Weights of a small mixture-of-experts language model, trained from scratch on English Wikipedia: a softmax router.
Below are experts of layer 6 (counted from 0) of a mixture-of-experts language model. Rows are named gate (a neuron's input weights, with its number), up (a neuron's input weights, with its number) and show model dimensions 0-95. Each number is 128 + 24 x the weight over its row's rms, rounded and kept within 0 to 255. Numbers have three digits each.
Before each expert's rows: a language model's description of what the expert responds to. This comes from a sample of Wikipedia text that the model never trained on.

# expert 5
What it handles: Verb-ending pieces -ed, -ing, -s completing words, like w-ound-ed, splitt-ing, record-ed, play-ing, and function words of, to.
gate3:118073103149096161096087114136095123143124112130136116106161135134122133110076109088112178142162181112124123155138095095105155146080118133148130146114136128117107103164134122114113097138111127082112108120122136141119164158156116066125109117093123157124105097133123126110141129173118116154
up3:105156151137130108154133098154143183089110138135130126129115177142122091113152161098107090171121097116112125145165138141136158150113119152118125133126096115103097127107121096143120136129151125176126128124110138162162113142151123100068114090072138140165120128181103163157146151108130127141
gate4:150116119135140112106095092148123148134158148116121118168105093125162118166164082139110135143146125124091117176127135139093108155110136121157134105096122130136070139173155187144116109104105149106106143139108124136168090109103113100124111124111161123127152122145110147103158124168097177110
up4:089134113152117125127102165129156126087155125147136135144116122149128131145144103120101149151123122154102156117177126124180106144128148125088088128120141121178139121149190145122115179133117092153127125132114110163167086102142087138122148116103123102174116152086144161169111113129134166126
gate5:078115088116120104144088102118080171108105103113135087128131139104165129113157129132105158138118095146148105115114118089142150142123125129110122140088135068131133117143135140144136106072120149180144124165117139119176142135145103102128134131122133093071174113131129128129156109116163153112
up5:105152140097142113105082139104137114132131140106141154129143132153147134176167136130124072159103112140095117136048121138138111109123101122129092102149113127129068145103117103111110136124155152113121131164097104100171149131128159137100165143124109136166153091126112109112160157116157151109
gate6:160116080097121112152127165125087137123132123123145111104120141104137095140130122140166114088052139161107121126129122131160156108117089109120126141126093113140138148147124108158101103106129132185123125157098145114179146152093115093102093112139142127118135171109167137153114147124137177104
up6:133091152152121123100138113127139141170152101182173122074101098110152127196140107125153161120134146125160092181115172100119109137142150129133130115151140128083119113085096119139128109105174135138105132125115104147123136140099133132121135121132127151101143109156090084127110107135160155112
gate7:104150139098114110115115147096117099134104139088139168178119104128156113134139121122146115174135076176133142156128165138145142134130141089109094124176107122154192100106102128130123145104133097081092130151121116124087101113138141105153137135131152097123135126132140129179086141110157144109
up7:122142132147173136086147119133107119125124124134118108165095154189126138153155133170118122124141104088129152140106141177120124148112126102122087112119113143193139137109113125092123066161133150139152085132105124152129099137119113104093083152111122132126123147119139117149102109106139118059
gate8:107163139134129157110140138138139165140098116122114107153138128166117152102161109153110148158111083100116104136140139143135115123135115151089097087150131154096155091096161108144109190166076107100125144154137124137147130125151134130186166119135120142130148105092091152088141117127126090144
up8:057096147152124144117118100164095172140129136123109100111102062113116156159113119137085082148162109161112106135142138109139116118099157162145153105109129135125152112088163143129115134112105095116119152116157121166149107111160123139121126150144132103101104139069131154148147137143133116137
gate9:176134113112120142120103165143109153147133112136124145095161162134142139133151144123126118106114127123153112144144156170121111139139148140130129150139134134056132126137109114136160113144113105094120151068142145125078150077142128137144151099158106157170113107135190109063151140096122113106
up9:118118155165119140155155142115122072132113123123135136130118158089118165127154111134145126094169142133139180099140130147116096114126095121098162097128135082127125150138130128070127124164143144159106142148074124148127116140101079105109153082176117121145133108143113125165103128094133133080
gate10:142121109097149072103117143090132085123157146101170119147090135095127113108100160140127114103122115132118116120118127131144103127099105110175117154126138107113138093136159156124146117125129138105170164136140136151142115169127117122089143098170146100105140069105157100191122126116157086134
up10:147113159145114106164117134098138084135117128139109148126105128132105111147126104145114134154136105148156115125085107135117121137111146128155170125085131176147129147158152175134130097155084121105136116135099108176138087182103165096126137093097147118135148183152142148142079135092122149128
gate11:140136136106101132114118142132171114149125178101113157165116093123153123124112085130115132171172141171137135171115137140111106118139158158153130122099162064126096099122114120129135085122114120097121106131120097097124106102159141152152101138148125075106086137124172094143145097129133153138
up11:130105118121157102119153092124147137138127146118123132118103130143148139142134136141111129152104102134082156145138166133144120125085165079125118099142131154127133097100079160101126148132139170132121131129128154105098154069108142063095153161157119117132120174118153126186146124096089111153
gate12:108159133126129147125092114101103054111111084159131136177154128109145131128150104132151116093141143141136113154159139142092086149118122131140129094130120158155112130126124115132130101140198112133131110138111115175138129144106135094140139107127086101128154117104168124203134132129162099129
up12:126108118182132093132124087101127127072123130120108115133134104164142155112175147159110147158169109155085089134149101152160114089119116165150165146137107114122142091113148104143131110131163099159135108122155127165122121137086084149156134150147164113158124150111124120105143089118113118137
gate13:123123095141175115105105117165168144147117144131112151124144126117110142169130136096129133142089110106138120120098154100148127111119111125076117084128166103086135101094146120132079153115111181103077101138144119188127101094146140132087126097101125148119134103149142119149143135153148121160
up13:159135080130111134075140112106133154116115154144134119135116121096083197095148162182146150117084109139116142112109126143056145170121147118157147144154149112146118128116113132150165107134123117166154133123137116157129122134133123132097138123101143127176148137124130128085158122123138155081
gate14:107108119127105147101117168151118157157139128177143141092128162107119127142126101129113105100087114147094125131111113144138097168159121163129107131152118127152116116146119138153093107103130151147154159142121079109123125081126134182098125132093111189141153111104088097181120096118140123147
up14:122132102132106117149134053137128103130114150142125129115096157147161146173119081156181176102077158143120097132061127115119114139118107121088099113133124139144139143148154086105143149115138102127131164130134122085143166128147106094154142121099121122133133086129142103115134101141126136112
gate15:133130118091103145118148088122118164167119106156123145106111097097160091157168145116119122104126126101100119131117136159134130157123138082085159118151113148096145126145104110100129111118130177122095123140130112165107141172095088102125143109103092149139123105117148132079063140117167127109
up15:108135128129094116158130116109123104106130171166125151175147120145154125122096106129142116105112172104139114134160114173127148127136175100093135114134156166091122162089056146106151140117115104123165122095142117156109164092129122126114174127164106118131137108132127155128163124117138166092
gate16:119148155108099146105118098117127133130157097162157096128129140130123148099128070132143141119125119095138137160130204138134131107151142141132118065132112085156112147087124139101127127126163114127133124119112114082144123151181146104171158104110119127095120119129130158181145169122122162105
up16:114120146126146127114135115143084149107133162130089138126134131133106168104083137158128124056137136088146134127128178087114139140097124130155146160137126132148067143169146124150170178131116150151144122109151164119130142146090136123081102125119134131060136147138137155142136138128108110107
gate17:181115099135100145137141112109146167107146105124132164147117087108153116101172109106155116150098132114098125172123099123130141079106163130090168151150170113121125121105145115160108096150149167175139134128147169130136137139136129107107141126114110142150164177109106134145107103146161133166
up17:105164146145141117130138130144106084123126148175187112144141183171133136153108175078136129118094117110138116164137128099106134097133123146154166130161129138117110140074123141102122116114134097143116123130124149136118084141140133135157083172126117104161133126125138098109158072098149152132
gate18:126110123170128119121131134137152174124089116109156155123120139140144134118109141159183162151108169152134117124122175122121149090113134177104161123081145141084131121080166117102058108121113091139105117091131149146130101120085107098140119137111108126140141140110111121099133124092159120127
up18:114155126132140137133093113122138124084108085124080113095180164125143103127116101150106087120095101084136124117175096136119129129119130134102092153125148108133120150120087135174111122122103100148133120142166171130086106093109105161129149124112138133126089138120108130167118124120170164086
gate19:132141142148130108133145151143127127162157128095128099136163134109149145125129108150096148125095106077169090147127121096100150132140132139102162109096157133123127125087134094168112121096138119140120144152163123131187112155078100125130105173108171141107160129125164112137087124154119089084
up19:147133128159130125084127107115117137125137151138102151152135088143126134132093118130135144145142152176100170107154107128131084128113142144112171113138096099138125151134118182121144116112105146110141118062147118181124114119150079140098137111113125120092047123152086140108114111141115155134
gate20:131124111117147128095113127111123137119141088122134102078140133113124146116139105098117107144115131144157103143108108098073127146111128137130106142083135133142101144155106137122141087121145116096098095148138092155126168191159053105143128159120141174122129085170153101116139112119107102158
up20:136125111080103125122134121099147122129087141130141159140113136097144124120110093138127128153159150074119117113100119143101089142089119107129092093090150130128153140128094109168173151142133154129127170091141169102079085148095103143155089111149120110116130114156126136084104151111138097107
gate21:161116116144143084075135172104132136133102094098137157115129113112119147112103156113105150105137120141114160132167126160116124143114125136125110125121069106203077169105119102160134114146103165126137098171125135164140116120140157124115143123141138142175108132176148140142149134106155138138
up21:109110100162138087181114131127108168123172118108149123128125126109113132143112141082141113137173134132151132151186115169159120164143121160108099155108113110152137101120127097132114157174097125098148083085109152130159103154133132128125106094140160103094106134146135106113096143137135148094
gate22:143119098134161111098136143164065199131135144114114146174165123126134116135114110108114136147128120171155140116121157088146120186085130143097108137102128136134115120111130114142136140114112120174129096136153147147144150151146101116095147130156107135129129159125084180157122117128116112073
up22:098067128105154128150173119102136097165146148132172119135136150129115133153168162105134142150158179103131148123116135156127120120139131139173175112162124138150122135117162166091107144115126132120133136102129143111156082122143114132105137070122131126141116114111180098173163127116093109134
gate23:123129154161131135120146160129137122081122132143146109170140123101108113170176135123111130129087145122126133098099137130148176141120110146111104143105124143152124064118140113156112147148082169189129103148092108124117117174127125103180138115114139135126163161119107166094131141141159101156
up23:121114159131131091151128145118143100144133106141160185164103148153103084108114136108125166143118159102093123148148109105149174104127156125140136112147119117081175133130121109099133152150171110141165132129156114176137129152170146113134126122203082139143127101120140129137161132123144131149
gate24:138135080117097170134137130101130118146125118118134096095137190135123171150162173133072118112133158111120130163148114131142172157092179119118134130177122148108136107129117130169148129118127128133121152102148144129110103110178087107163139119126132174151126131121129116159159138125156172113
up24:142156113135131160148121146095129165117153152099118118099086143134145137072134129125180127169117080138135130160167126164150107115101109169141143159109111098154151094147123145122149144117099089131127138168156143163144103123153117097080094154132144144125147141162155112127135164109093125105
gate25:122153082157155146149133189163096126165089160129118136106140118143122130128140145098115102129111135137147092182084103136132098135094147115162146128135107124140143154146130148190116063119090111107110095112140097124151143133163113119113121137133159131091136110134091116145125156101154125111
up25:137154073109132142093112187126140072178114144145134164122125106120112133142130108121175126110127141173140111123126104120133082103158137185137142123138111119138110153135118123128124128116106120095170154135153087141161117117152151198146135141086133119131095117147136092119131125114126123083
gate26:154115067132138144175182121101119093114143131126099107122119123142161131110098131108141133136146173103171139152126121114116147089109152113127075150106131123151133087086144147124141163132137170072142116157137142137107128132127124090141122096127138153077130134148162136149148134130116095176
up26:145131127130087136132142139106083168148167085121155135122120157141145151097117071175156132104098179151103108126142125094093081104130167120109118141138128131116142125160152131113158148122134126114144130127114158122112138112103132104159129080163121072123139129113132162126170176129155101117
gate27:112139111099136107162127125117141146131124175075093146082158108132145097102123124126123093131120160174149132110129130086141109117180156132099163127098119154138103158119176147114093107114139121069099116136117147079133155129172144134140149122153138117131148156094122161164119111134111154135
up27:070110134157153150122159153141113150129127126164109123112118116091114131158164138113129072126116094177139137139087164146102114098136148126139120127099122141157148172109080111146096140120118134146092082134098076129132163131156129090096088127111159144148115123155093130121140151128130157125
gate28:126105123128135143176168124108133178119137112133114132110177117091108148112111148103124170163138125135119129134092098088141144130109165148105095113112132107106098139069158132139147105154076114158129146158167116098112135174108090112128154141134093151096139125120139106136125112127163106083
up28:148127129092151115133080105143149155147164163095142100110101121132135082141136102112126105120195086129086114083167159148152143144140111154129156146142133113131170150199121112143107163102109105117123129107097143120142127140128113160082135147106114117142118135115097127129154144163143123139
gate29:147139114187150097150088108145156141095147180116132142097127130092108123120083109145153085098161111134124107139112164125118124113113143101100145099139113098152165085118141121079127114154114140108130123105127120131117108096101127078119137087092136157095116099136092115158112143145156114102
up29:110128172108110112148128103167156141117125108133130127122155109160136127136117107145150104127145126087106124154111063133167094116171137115148155159136195113140111152146131123171156180135090106143117105128128075144093121137152134140154125133155101164131118138120107107175103085129125122137
gate30:131131117127150127145160110119151156132109131132101164101118094097146154120099085164154107161114187164112127130095145153156117150134155167127113132140141178139134117101127170119096083119152110148090122116104104097105122140140146125155130094171129140139108145141114125077101159115121165088
up30:129145111110165126126109099136159170090126119129146127110072110153124114140124148092115116136144086137146188201117122147120142140107145160139139119123122128196152155117119140098127124105104132143151076123151167128132140146117151076134135154153120127139121125143133088095136127166170145140
gate31:111099125084153121149110097152118142106157103105138167158156096137110161090129139082153117127090121141152130157118121153143146118130096116112149137126118081140075166151163144146136132121155135138121093111172155113128131092067153103114113128093126138112179139103138117126147104144170149128
up31:137130124115151125121099112114149066175119148127087126151115092127139123149144153109168139208111129091118119103109158120126141128097119154108166118110133139107152115093137109121126129119131128135127111127147125079144110120130170128078124175114143121140122116171090128172076127136129117083
gate32:150130095130128120166103117111142111106135150105124101134110107157139117144140119115152149154193086127119124140133163155115153146152148147167110103125159119118136101129107141118176151171149107089120169180181128094120124130144126105148158115113174126139149124132152133109172116141106111068
up32:108127094132140137135117102159158107097135115122105093140115153158149124139093130175141109151154077162127165146172105175116103147117141122150153151145113108117176095093142112142148165099124098125113073156110143132090105137155144102114087133142138105130109175123108140106161113129112129101
gate33:146112124158158083140138121103129132154126154090161093091141106125129128121146141117096160101139113122162090121137132120099108095146116112111131126101126114118111157136118161119070142119138102118139123056139106103141108138087164078137143121084121172135161103168114131178110109138158129136
up33:153100099157134116141109110143143186116129127131147115157113130121131130130142146091113093084093173144171140126163146118125149179103143140110123128142134155126154080104153123123130118124143116174145123135168132083099127091101124139137135093088177113136126116060132133124160130170109142125
gate34:152100065164170139146142162144134117147137117148114149170185090140142142164133133149105097166115095168092141104149095155132115127135145130151142141153078109147107141119162169128106143127129135110118115179107125148135107143126127147151078095111147129145151141130109142174119130123150136106
up34:115153109144124138094115142137163174123147114146090113156149078121165129146161143135151118109133118102123135147093133171143158125103108163097096088118154132153089123117120121122130088157142131175133101114125152142165159110133138103143130141175142172124134148173100116130087087128176129137
gate35:155110103129104144113154127119124144151155119151149153144130075107108109139126126132138114136096149146146116125137119129136151148091093153136144090173129103142130090121174141157119126160090133148121114095188114109149085111150121143112128110069122103095131120118118132180147122104171088075
up35:091156153112146152114063115112116144140073160108126152151126118162119148123120156107088085140086112088133142140178142111141134113114138084146157133123121139125158107116112129122153101146115124154117130162109164127085135121121108120137130144144155145197120112156130093169124146170122114146
gate36:102117123133173147119130105099148078133148141115093153130116146127157159173112145120125086152145061100098143091123139114123144134131119092114130117102124169152160125092116168096125147161131093137115148161093142129171106152151111095132173148170153119112093130135138149154111143123150129140
up36:159135093117096113137103134129126107097108141137175131132110146140103130137163126152121122133168125144144109150113084149116143122126114120113146118142175083126103156132128156130134118125092144115122161139152159154206156107148146149144110075139089086100083123124121172160164140111154123156
gate37:127141115123110123150105121152104115119099159158118173089109114101135121187084166113115098142146132160154112090135146139151141131142153134168101116120089151155100099136147164128112103139117112129165114111062121193124139139096165140134144103127113150168093126114149117101122130132141134154
up37:124135130133116145156114107157150088100118113101137128121115144111136148159110131095126102129120102105163154100120118105162163172153108155111162172095151124123105105133128099132159144095095126145195130088109122127127123114147141119109122114101134144073162085139141128148197166122122100124
gate38:077082127123124103122096151142155129143118168150142119100120103093128143097059142149141139125088109125091093119108100147123104137141136150130153134117061098147114131096134112124124131198080145172136147123114114103129100113096144091142156131141143134147153151111152106133140116115134124119
up38:150108135162146123093104106138144158120109160155121109140135161112169116098076133149118139123113119076144114116150136157081136096121137169154172130079141144125191120128109156104145112121098139089131115131148108086134103115097089109089112121133153097163121143149148119120134151098100125126
gate39:146149141126159127102139148094101151106157094146152136147120152100178162100126100126085150121099147158139137167125100138120118100118100099123114129123122145125153132094137106157092163130147116095148106119114122187134117153089113167097104170117125126130129123176134146144141135142151055141
up39:137133149127140185127150135127154166098168147135193140131138101146152131188130170133160106132112124125092174129113120111091117170125105169131138121135116127146118133130124118177128149115174121162155130130143176135116136135097161150091145135119144112141125133106153132122133155137161173085
gate40:108156084171137156097122122160081175135152115144148127170121134173129117112102119125152158156152126135145102113110121103144161112130112115127112119165102108150056127181131127102103128149168188144138115112098120128121103128098161127122138104152132139124122148119113111074118102108142130143
up40:139139091095131129113092098104098146130146124133125109164209143115148146147088154165118141124156096101126098144094170124100123158156126127114138131105135100124116128087167134142160110115131116099111099077119073149094128132105122126102153131105128152136130127110179104146153152112141111121
gate41:108105097126134141121114140142169157144104154130112159172176145128100148126122123095137105106106113114131121133171163125117139140125139115157150140128130149120152167096092131150124128149110072104143148103130149155088127103136097100123132124165125156104191109138141095091142116074169146088
up41:114117156130120120072127130135122118136155138142090153102101138097160125089146119099097106117137105165122112123111108151148133152111150158100096106086099121131194109095166126133111118113121129147104162151158167149108152164130144135079147122063142138120139158146145115152142145116177124123
gate42:122110130089157122099109123092160155174148160101129147119110096149169103139120096137082121103124119139133173167130116117130147134110153143129114113081118119119085122115164122088141130132123163178097116119135186110143104160128138159133110146089087155143140150096139146152110103119152157121
up42:157105153135123135141092127133092109100145158145139118132153159118116109152132120152144125130170124128153132106180150115142137104110099107140115165147148107131144080105094137141127108098062145138166133186128136091145082119126113149149150110112116135098110087112104166104165127141099142080
gate43:110092136143132099113107130138165155090142149109097086129110105139123150126135138132143133144132158114157094094126105160171113140114128150084142128122117128143113155088156125121090120123080098135147116119097103126135102171160094122150134128175139124156085209131146134147126180142124113128
up43:119145120105093117132144125078121134137117091101108147118101175118158124159120113137125152109135087102139147135138083132118129134140155098132144101137164088155124128160124147132115182148135125139111104174082129133133184162126152109110124115154064124124099124094146194122114137149146148124
gate44:185124082134125154136136126135096154134138121117152111102091111137081130118136125124079107081151135101120112149116125175147114149113121158145142113130135139131119160133164143166145093097161109122132101112154083140165171150118075090122087149124122151160116155130123086104128121127152096143
up44:105117113140117134133138127127121115152121108118118150101149134140124133143153160112137114115146115104152141110115078130124081100137122073127124089123125183109087148091125097136169123126088117116092133095158161187153125107109088154126151142134140100170053156166116122144128130135142109116
gate45:114115095111107139198134110158111150112117101100134124138093095153154097134147136104131116148166105110147143168108148129145142123126138107124093128097162116104122157107116138127103136119148143143099166099137109103154145149130140150153066116146165101129122128113102149076102195142127091141
up45:170118163118119095078143106127146110141135149122138115109119123115133133145142079124112130083132157151159091117166120142113108105147153124116132109114112139150181135144153067127099112100131098121110160123114134083159173140109065145140121136126140171145166115142126117103096136145125170095
gate46:117139058117124167162130123096121158128102139109141106121134105067152146189109139157085106144165134139147114121131129143169162130099099125093115099107118124156132114156129118118116112134120156138137100150115150118123143114163105155154166134113097139096155087166099121119123123073116139129
up46:129128117125130143112120145155135130110151143140167151152138139097130118097134137077113110132113106113082142135181148150111133143133159173104094173144126189095155110123145132162140098125139156133159102152109145089150136134093136142163100115138132097155131157133196128159149137155082118131
gate47:161087170132127118108110120165156110114132134121145104184132119148132138158131122125123108161127101104137094151115105129169118124119103146115109118145147097126051148146134132118115158138148145135114105066148128149105140147165152148109163103089096137093118171131124163163097138143160145102
up47:124083084142139139156118132134159105134128123141096107119107170165152157150121112135094124133180126105127152119101110110156151140125161147129139141114089123186102142120128120106098164155077135109110120123159109078090110141141176109090127143092141165124113139124134131163112126158121082136
gate48:149142131156116131120068145139171131168173138083119133126153123091126130119105076105105112122120133161134143147121146106148113170134098169127150135132094117119141126165154112192142138125150121113102180137123110135115136113082107127104136108135129132134128146145107064168137118145146100171
up48:146118138156140142128074125092150153105104089115140143125123094133088171131122126159172109121173137128128130150094144186110087142132122091148139115148116134140139151132104148143147078096137165107109113130098111098126125150148154105118167138089126131106097109159109117076154128105110143164
gate49:160129136105137144097081104092092101126155156119101145152134097123104118124119131113143089118105155145131109131158160117132120090135117102096107095137121125151128122168146125096062121151109103162081121122131143147172092095068111107109155159106115147115145172154113111111126131110151127117
up49:125125145087129167096121098107159078138140099145114114086095153131127162120101167111106130138143171139152151101131119087119172146141115120123148112122132159124104084101165165120103128143143126115160094129120127154103152101142138131124110085099111113155129105066116152140153092147135113169
gate50:134147111128122128132082139113124139126106160084123150122132140083132145126194153127100147173142108173165114114086149111141149122076095109101110155126109099111155123115105098144129096145139121125136103159107088138159138163165133098116155111150100096089115100112117155145149134134172134116
up50:145105120166166134145098103106122138126129116127134136135087186138099143094101153134163156135136110123154100110149160130123135106113107151154155173129139115114139094099060141093181135112077154151137105160151092123106135123140117106120127152133114092126172134151150156102110135118149130095
gate51:131157152154133132127129124158125135148141111083149135180135096117141125115120144126120110152139118134173083141178115123134106139168120174115112131121160124126144130177154147159139112111152135162120143153144155132145120078075123150138082113141120121103156136157095146170100162111189106140
up51:134118129144158151142132140166138099139120160131105112150135125139122066061120129164097128163130110116139077127132156120121189084095081139144148168122117135114141133126101122156113130108132126069179121127153161118112108158154127123135157158118142139127111113118128124158143090125137102165
gate52:100132165130185145125097133145133108138141164120151147158185108135118124072109127099136119130139117149105092134141128120105118121146159114115116131133166111117168099095125156136151146189103109150106120146183148152142119148044123161148134153130138152099144121139129126130137093140129124110
up52:141131134129128152100104114155134151146128169080138176154151089089134091115082118137161117115102125170141130123087152127166155109098107156061113106102119116104151113110117136118114096129105111122106144104110119174124112130099091125112126134138163148126115156103137149129113139123189128093
gate53:098170093117159114124129112149101102164131156147147100115128125139122140109169096103137109106164097178114144153141122135131110125121145137134138126092134100134140127142111116190115106157107126089113107147120114195165164119176134126111100136134140077137119137161128091096133109106161155098
up53:116152099138122134119108157153102122118140089090109108129139098114110141141120151131102159150107184143132134087159104137161167161131086104158115128159149132117103137111149146097142143115119093164117122153088141144058157129141152155165108151151089127125125153080107109158135101138151118117
gate54:140159102152157097093074143132132093137093162123110130149129145144156133098108099125135098088095133081179114134162166126141134152137118128114116092116138102124152111151136103141110151105131121087134140150134129129103097131111147114153150102105140123165156129168186104132175111139164104152
up54:107155128119141075169144160123119141081078143133129117096109145129133178135146137115115111109121132129125133157098157123126133149131167091122147089136139145108092150084149145113085136143137134167122106144127136078093162133121129130099175102147138123099122131099146110171156140151104183147
gate55:101101108129130170187165102143128147102153102100134111163173132114118139131122133102150091150129084140150147152107100142093104120146081130116124117120141130151149119107115138083104136131172121151152127139120159133106147140115111133162128119059111174076137119144138138129087101163141116141
up55:116100095107119116147145104124115128131118110126135085193172138119118118130129150106135151134116096098127137150121122158139121105158161159132179124137111115101089092132123123127113169127121117087135111117090139154104107125151126106179124116134129174061146128176112145160080083132128113121
gate56:127097089120164084127163148129089111125133115128112134147122146139169155125143134163168123118109126183117139101109127097170119162103126162108126151140105139138077104144099111155123078123166137106139151138125097127099129148106125103162165164145178082164128133084127118137135114111137123121
up56:116182130132149155132088126145107118122140076150070127133136158105153120158106134155113139109124082155147085112097157124146142133145154097117085144130116102124124062082173128107149114133109130134157093158119142118139105166131125109138169134088126153127125125118150141130084128161124116109
gate57:135102123134109075117087159162112142105141148114128131168136111122094159114103117134109096113154148141099142119154095080152112130106112103109117115170106114167111128146117154106092148103116173129139151078125120078137105107130098105127154135084132115106108174145137151105092117142134083112
up57:097164163132173128185112133129132134101118145169160137128127130113082148123161119093165056145160132167140137129134151139114104142089139131130119106091151123133136118118133104085092134128127112136128149134153127084137114090109171137131149118116081140115077110145152093105120128137134103154
gate58:138145092168124125161123104111112186102134104115099133132155151180114155086151096131101104189114120135151123104094128102120124147140142163108105116130107101081135136128183101154086087154130130130152124103080162138102119134132139146080125094120129132132120132146085128148121119137126130139
up58:107117129177135144146142080158102126114134131165154121134131112132140152180116104152168120103130111114111060183092115136133134077104164106144143121179121145111125100124107135134172127125096106136095155120124144097109119116119115164151117121167128123109130139138107088098122105086124122099
gate59:126082118133118147086060108164119149113162146124126128109109107113140100120131157141140150145126106147154139094113159083136105129085128187124074134139133110127186151167079111147117100093098123124114145121121109125108101115121146136091118134142138113148113138142094135134087130112149105096
up59:119140081112136130151140143159147093077128100132117133107080133128146151156134156105127151133152130150107148159123132114144131133100139143160167119141173117143119164161172083131118141104145118119152104145155146109152180121126105055120129133168150089118146141139093155128135072115135137132
gate60:082145084130121138120111098129127107155125133099145124108130120094123121089106128148112127161149153139112118099128130121163172120183109146142133156127107117078122153105147140095084148065110112191115119165131125124110139192143109139138164124121156113128136149163135121166122162138110148135
up60:183117159141153164167131122123114116150122141110119132147104118162115141135117127159086060154075107116107133123121106111106107166154133112129111131111099127122159131124076123126116126114135128118125126165130116135142133099108085139105150157087162084170143127146107128152087137125122106062
gate61:090102168126164114143150136107163131092121149087098136149120101121126119109145151138138114150088136155128118173099159128140125139087115091104116097077132149146164096094143130087181136161146117146140126144118127115106122140128112090166174113136131120118149098156130094182129153108131110122
up61:147160116103143162125100159114108098112128154132151103114130152112110139122123125114109129145149093102143154121121109149195119163102089151142117155135152119141092138145091162142130091136133150094148126138124124129121107120153069153184181151137134175150083135130159118111122133123074125144
gate62:103096140127121100075138139093112138118145126144120121087139102096161163142159134139109159128130161133145120170106116137112080131117164090135086120150178109142181127113146096092113150157154157113140122147148185108123119150148162125107132134184128110119140115122137159105134165159121126111
up62:118137159112134175118128145114165138138129127117131133135177154104130137113123145130097147109105144141136136114124111107074130150157099141107082139106124125124115155114128116117121105097121118147121119125121138119112143117143095120147149127113149104101098125164161098147181212079154158204
gate63:088122071125126169117141130165103154113159133146158154139131156149130154111104106161088146170113145180138138104164128091131146073108144151128127115134123130126089116152132127122102102111125114142133138144070076138131121124139116115164111144137103170123120126090148112142115130126094173088
up63:155123132137154118105095129131140104098145113164110098129139106099165129122173101123134143120184127129130166144098095107078110174104098184182105109106160113152134138128139129147110155139144107132156135103099106159135146146150085137160157134139105147147128120152096096119125131122122076113
gate64:118101098129081145181105145144115110113086105132127158135157135104140102170124114120119121062124124119176108156118162124134139159118111100117142076089119123132109116111093129121157102150124137086168135131115139130136140105120129145174118111164144152107119104150095139143116054137127121138
up64:115138110111143150183121101150162146126123141129126082140132107107103148136115124087119166123126146130121149118134138146158154160143084146112138147154159152134158167143155145146133097107141120184135107109102138178178113121107139128158118132117110119124200131097128084139134161130158118176
gate65:179151102157134102099132147142102070117117124132133172174114088107148127154135126139124154137087136116117159107130122087131136127145139130142093168136110146157116116135136130182167164116106155125109117108135146132146102149160119141163107150113136105113123144159107128046108102117116101106
up65:185152128113125146125168136132082099174139123101123166168165115095111099130106129140127088139120123128093124124126128171120126159130128167085164130107101122140114158091120087143094121169142143098107102172146153148139131137137115141086145167129123138126160129147148157168117103139097127155
gate66:125121116137132117118133183111127194151102105149088121116124118099158129157160159122087138154073112145162123113138160098107147089130141140142145164096117118095134113084138130111110098124105133170095096169112115181138132142121103147141106139124124122112128088135109132146084155143131101103
up66:082141169163157137162110159120109147108135137120120154091175148112145131103168163110098140119127176123185135133095128109118143146090126111155108113123152127120161125154108106121063151130100142139135121121124146104141140150149112135143151094157119108098138104134159143097127117149069091134
gate67:139122139125118108107115126110100099129120146134088136106098162136106135140122133138120086151161145073145142149174152097134134099114119074140134078084093104123150121119146111140110117135171143158105170129132110127135087119106122137094143105134114135153201106084103141119125134088110107100
up67:172132136120135156128142144128137086116103152125134125152099143152108135137152168079178127152150132098148128181159097151143130174100143089124111138173103131145165147104117154168135133112116118128179108132158136102160091136138097101176177119144109126106133130123143107123152104113102115122
gate68:093108183129156103151128091105142135132153155138161145113105061114133170108136074146114149100118106159141108110165126102158132125106100118166126169145128103130125119191105113134144120121111114160177160131131123105122118151111120146139152112103073128115130099125108102122114130151133158142
up68:096111154100121123140108105138108101143161154145073147155162155131108091137136137088113113132092123109166123120132158145148144122124065077112078156119135108120152149102127114095126152146156087139138102138127133091105126084130110119129118149182103101149119121119125140088110102127129096095
gate69:132179079135133170141141118161107146108096132155181144139178122093160130150120138118154158116133116115135188131145143097130120141137111129151112114121124134107099129129145159159126095137128134149123159143136170145195124109109141109184132132116136145103138073121086129137155130112099108103
up69:115108124148058121147145162164113116141118106120109124137160118128120142121171149156157127144104140148119133094165115075150125109144121159126130132150140160137116165135093102110095111172161087118149119134081120144164135122158178093113109118116136122122117126131115151115062102143094147108
gate70:150126104148080131135105152158091104098090140125117127151117180106168130108093131128162115138125181108092128129138116131161088110130118122118102150132081109131136089117099115102128100129107154108126126195106125186144171105152131122138124138136140147105111136147130117092164151112143094108
up70:113186117084139126139105127114137111142126169092153139170122112142151125129110135123146110129160100126141099114157176128119150081126099130153094147134093182156109098122115143117133170099151119162147153092095102134099136135158107138137113139111141061153166160118115101134105118139144137110
gate71:113096163133129136117130124148120130131094123111143138100100146101145099110090119126149121142158163144148135121160126108131135156162131096159137137131132150151107112192150135145086151138100151164138151175113154097135132172150149100155101105133129155112134185095130202134153151104107114136
up71:106148086164141116156140142134101109091063101135123164112131134118123127181116109158152149129161152127162117164130118157118094078149129122066120129128110139131122129120114124104115099096128156139157125126095054126121120161127106151151132132131089123150165111133151107139114165132096121136
gate72:091118103125154136100094142150141120119108159090092138149127114124141138138134117062139120130120126108101119120129115153146119114115107128158154138129125094098096131075109144112120093081124116151154122152186183139132147104096147137095124144130184146176131137111130129140191139156108114146
up72:126101151102139125140143145150126121140151095125098145112119150112119127103113147148145132130173145173176115122127166136059100124150132113135102113088138163116133129128116140150115085153087134131178120072126144091119158141086143167150126098108101125116147158176128158106146107115156147153
gate73:068095128134138151150079113153144112129126116125156150109105083147100131110103116126096123116121159139147117114101133141139124136096170108099143136126142099171149147117133090131097115138102139160120129125128153143122141093086163152109131191153130115172107161157129141090122115100132073166
up73:091134137108166152147054129143124108127131135133138125137131142118130141104138128114132147136082145137135136122119098171173131093108114173147116163163161090120116129146148174119167148103092132140116098153137101150118123100088122165142151133103082150161132133171116097129156151121139100170